python train.py --n_layer=20 --d_expert=144 --activation="swiglu" --routed_scale=1.0 --init_std_router=0.0365 --norm_eps=1e-05 --batch_tokens=65536
Below are experts of layer 14 (counted from 0) of a mixture-of-experts language model. Rows are named router (the router's row for the expert), gate (a neuron's input weights, with its number), up (a neuron's input weights, with its number) and show model dimensions 0-95. Each number is 500 + 40 x the weight over its row's rms, rounded and kept within 0 to 999. Numbers have three digits each.
After each expert's rows: a language model's description of what the expert responds to. This comes from a sample of Wikipedia text that the model never trained on.

# expert 23
router:505437550528525571547449473499487515500545457472516491481518555457510463463543510510475553496502553529463419507462535426491415544468504525517481542535509547512504513478532478524532583469525409506505553471442446553540505533496497445518472542483479518472596489463509482506428500477500455524
gate0:499525512449569510525494525477628518453535447472537462494540535455440416475534471564416488516521474527516510543477542501486438489517491530499491518433471523567502461467500486435477532524481499551520515524490493485491509475516512574523533502527491526484460534536551557527483452454565539466
up0:461511495624501534472575488539448490469510563471435534514520437508514535527434482575500464540447510462492475446549514477456566491514501539521549517466554459484414497547471557466495466470516479509506541447529472505505535526444447457462509479494553469492530461500476434508555496516476514539
The word the, often fused with a preceding preposition or comma, such as of the, in the, The, plus St in names like St Stakes.

# expert 15
router:518522479578524552586526537474531454488510515445534431498482582533518440470556472525572464480561489496525481489426557466516466523487491518537509530552509515515522500506510537530574518439473478548459432495502482488529518489491452472543495513463535522538568473574547471526426518483509459548
gate0:544513490514562457563554547483548441558531505452492512588521491476485513506564418590586519525504454478573475428541496550484504577512549474490478501515602469499508572463490553461556467514565509476480493574522490567457493518440483524483459405499454476450534455554515517435442366472466505487
up0:493523505473441515473544536404409545503598462458546539470512556509499487440485438532503577568459497476479538615573503466487550544514537508529499489485445473535477448492470472481476504526508477470430522461495546511489510456475520466487514473491486464567498448525494527520487595484520472440
Opening pieces of capitalized names or words such as In, Pro, An, Al, Ar, con, at list items or after commas.

# expert 1
router:506393463517531602537527451419486523467507473477529463513486511537542486480515467561521515494520469532532483464500521483493467452474515583535504507594499544477535502524497470520537495463483478487448488629456533472500546540515536461530472488450502584469555487535525434515443429491534438491
gate0:532486445475558499493529557474534524568451474511488526496442517538495459509468487475428523452514505461473493472555576508448489555482525629509497466551586473488550509495526520414455472505465494542502487520404519448529515461545463505482488490479506457486502465454544512535581497440491454482
up0:497464506514577516490609565440498523452509488482506534536469483442433474523601477496468442487442445512509518500578533514492488505493566547493514518480523578582461569502541507446506522495497453458513448449454506499531558537518484537461515463568450450502498481449539567605522503515439535526
Opening fragments or prefixes of common words whose ending is still to come, such as sup-p(ly), exp, trans, red, dif, attem(pting), incre(ased).

# expert 13
router:565495522525546578550505472467502501451526499470506456477422529497505565486530533553554527510531478485471504509439491434453531529433563544489497509622485519527518464454471532511513494451449484501512497510439506528531558527533470445557489536521442512515572444512532465571439417506494416503
gate0:462500593523485535460487505519476434494496523454462495490504533481475444542523469529519540484543521508496490535476535439477552558451575477461491508493495441547436514548508488472484548440479480486513509599505474512482489435519454496591486496579483484570496510493529470578461446593454498501
up0:435443534467566465543516430486442522551458549513473523436525489504547546443440487467493467597428527574512534481527484479492514498427495493513536498490513483465470520512508514477525503540501491448528524503467581558461454501503481497450507499456490555474490536452492457524492514486544507519
Past-tense and participle verbs naming actions or states, e.g. used, became, founded, sold, classified, based on reviews.

# expert 18
router:480472479500516585573473434444463555535505504496509522495508523516501511515524472552507528500512517477471482537466483451494472515429528546493464499562546570510534466468521538499574515475517424494468481534453486512553537538527538420549459492479543563555552421511561445479479519485510435502
gate0:421490505507474544481547457452421466493546547498393506529546486526543511568452528450484502516558474465547482526431520477494463509514482522512483527509494524492567553494539484486499493486532533528549525528440574538497495483500543453474483496495568507525576564517564460536440484501541443544
up0:535513565463475504536499548543515473445519530510613499451481617502502416459467450448519454478490491499512507509493537533532553512502467462521430491507513476486403453597541453508563469466510452542560510517508471446440486503459524504547553591502460464487540542515543562490545547489530529488
Word-start stems after line breaks or the, especially infobox fields like - Displacement, - Dedication, plus min, dist, stud, Comm.

# expert 6
router:524502531519529543627449459516528520445520481450513504539458510526534480516458487518540501514505517488513489507519483495507436471447534562612465497455548578516532528522460458497550505536441452517467542493471497471495498515540492515546496565488500553498567440521471432510450497490512446580
gate0:464557487515529576500518480503471442486510476510518497533496472413462438495491519539484479529540404431536457523468440448484496434417463567457477493415492550528502477498522516420473481506553511628489499464549478473481479517533451511545539525571480504501495494561435452508520450461460433534
up0:485446486522457561522537505463513436458534414493477514573555479510442447515418555436497498533559520545410411501534503508479440500489473480485478534529595475489509522526535485472524513489546497498488520448500492534473517478544493528428501553457560530539517528519491499471472526507483460536
Short inner syllables right after a word's first letter, especially as, it, ers, sur, as in tasks, Titanium, Persian, surreal.

# expert 22
router:521506585548526598520432447490512523512518506443548455519510524467527486465539507554530492507529478559484464464459507456500480488486528555562508463575480501541504549555471534471531476551445424483546460484444457494503555538529486433540516538520467554494585501470574439508513504475507473503
gate0:447445479494480538486465465536557591552565551538466518550554513517528528452535461558466461478551567480520457514526441565469469529433499472470548494483532471520428576551527502521492563485396544481441446540454452490484495463525483528556547469445514537447529396508490504496475507514466521461
up0:581511518410546490515502507505517422563474511475525486474421555496529486551502510535531443499409416500552551533495496569460474495488537549487528477461572454428507482435547438468539471459544528462480481466545466600498448504450529511541545510503448435542550515476475475515521465511529486507
Forms of be and to, and -ly adverb endings after was or is, e.g. was, to be, being, substant-ially, form-ally.

# expert 2
router:553495520527554506565481442455580588496489535444555481503468556446538478466540518551567565546575430564526442552428531458494497476453495487530482551567451585492501492501492497484545473525491436490483549581477484470517515541544522487485488518474488521491607455552551532464449511494492475617
gate0:466476539520506503518362429501480555495579468538463531458484498511480585517524503561512455470530448478546471561509520496537504578441468484551488581523482502453508439477559460534557516438468555473417504451542462499603498529581476538401445555523466491575565493504505528502447467512439518492
up0:471436446507577412536517504505401526517429551488506504501410502496497551455548435524455519547545498429506469500517476388484567517511474477495457484506518467479499493512594494520557510469541487569470508448447527563540483468440524442505594574474423522473527477520498497467542518478525518468
Opening parentheses after names or phrases, plus commas, hyphens and dashes before numbers or asides, as in Vrata (Adriatic, (24.3%), (born.

# expert 10
router:568471502519547514510446461535525516519542514462571495549455541549537522489496533539521531514513493478544529517464510485546490471481505549506465517519521498528501496610467483493622484501454495526459492538453486525486546505564509467571489578467528544451569506484534442445413471536504389509
gate0:537492539575448436505521447556504496456462524502478525523471548501490532505503441517469564460447450497485502444491464544531520455472569515536530439562526480449514531554395485520516458465402507492433518509505504513509501500546497452429501544545445553464543482480494474521551472523507519478
up0:619523468530518510526467544499530547482475497503575558569515561534565469498556469509480454483491443543517464491479475513494453494480553522493463501532635444506464587517494461556464541432445454446492502469472464486476425443544433462525463541509464466515532406483532471502540570499445504501
Plural endings and plural nouns for people, animals and things, plus commas after them, e.g. tig-ers, pl-ants, members, children, students.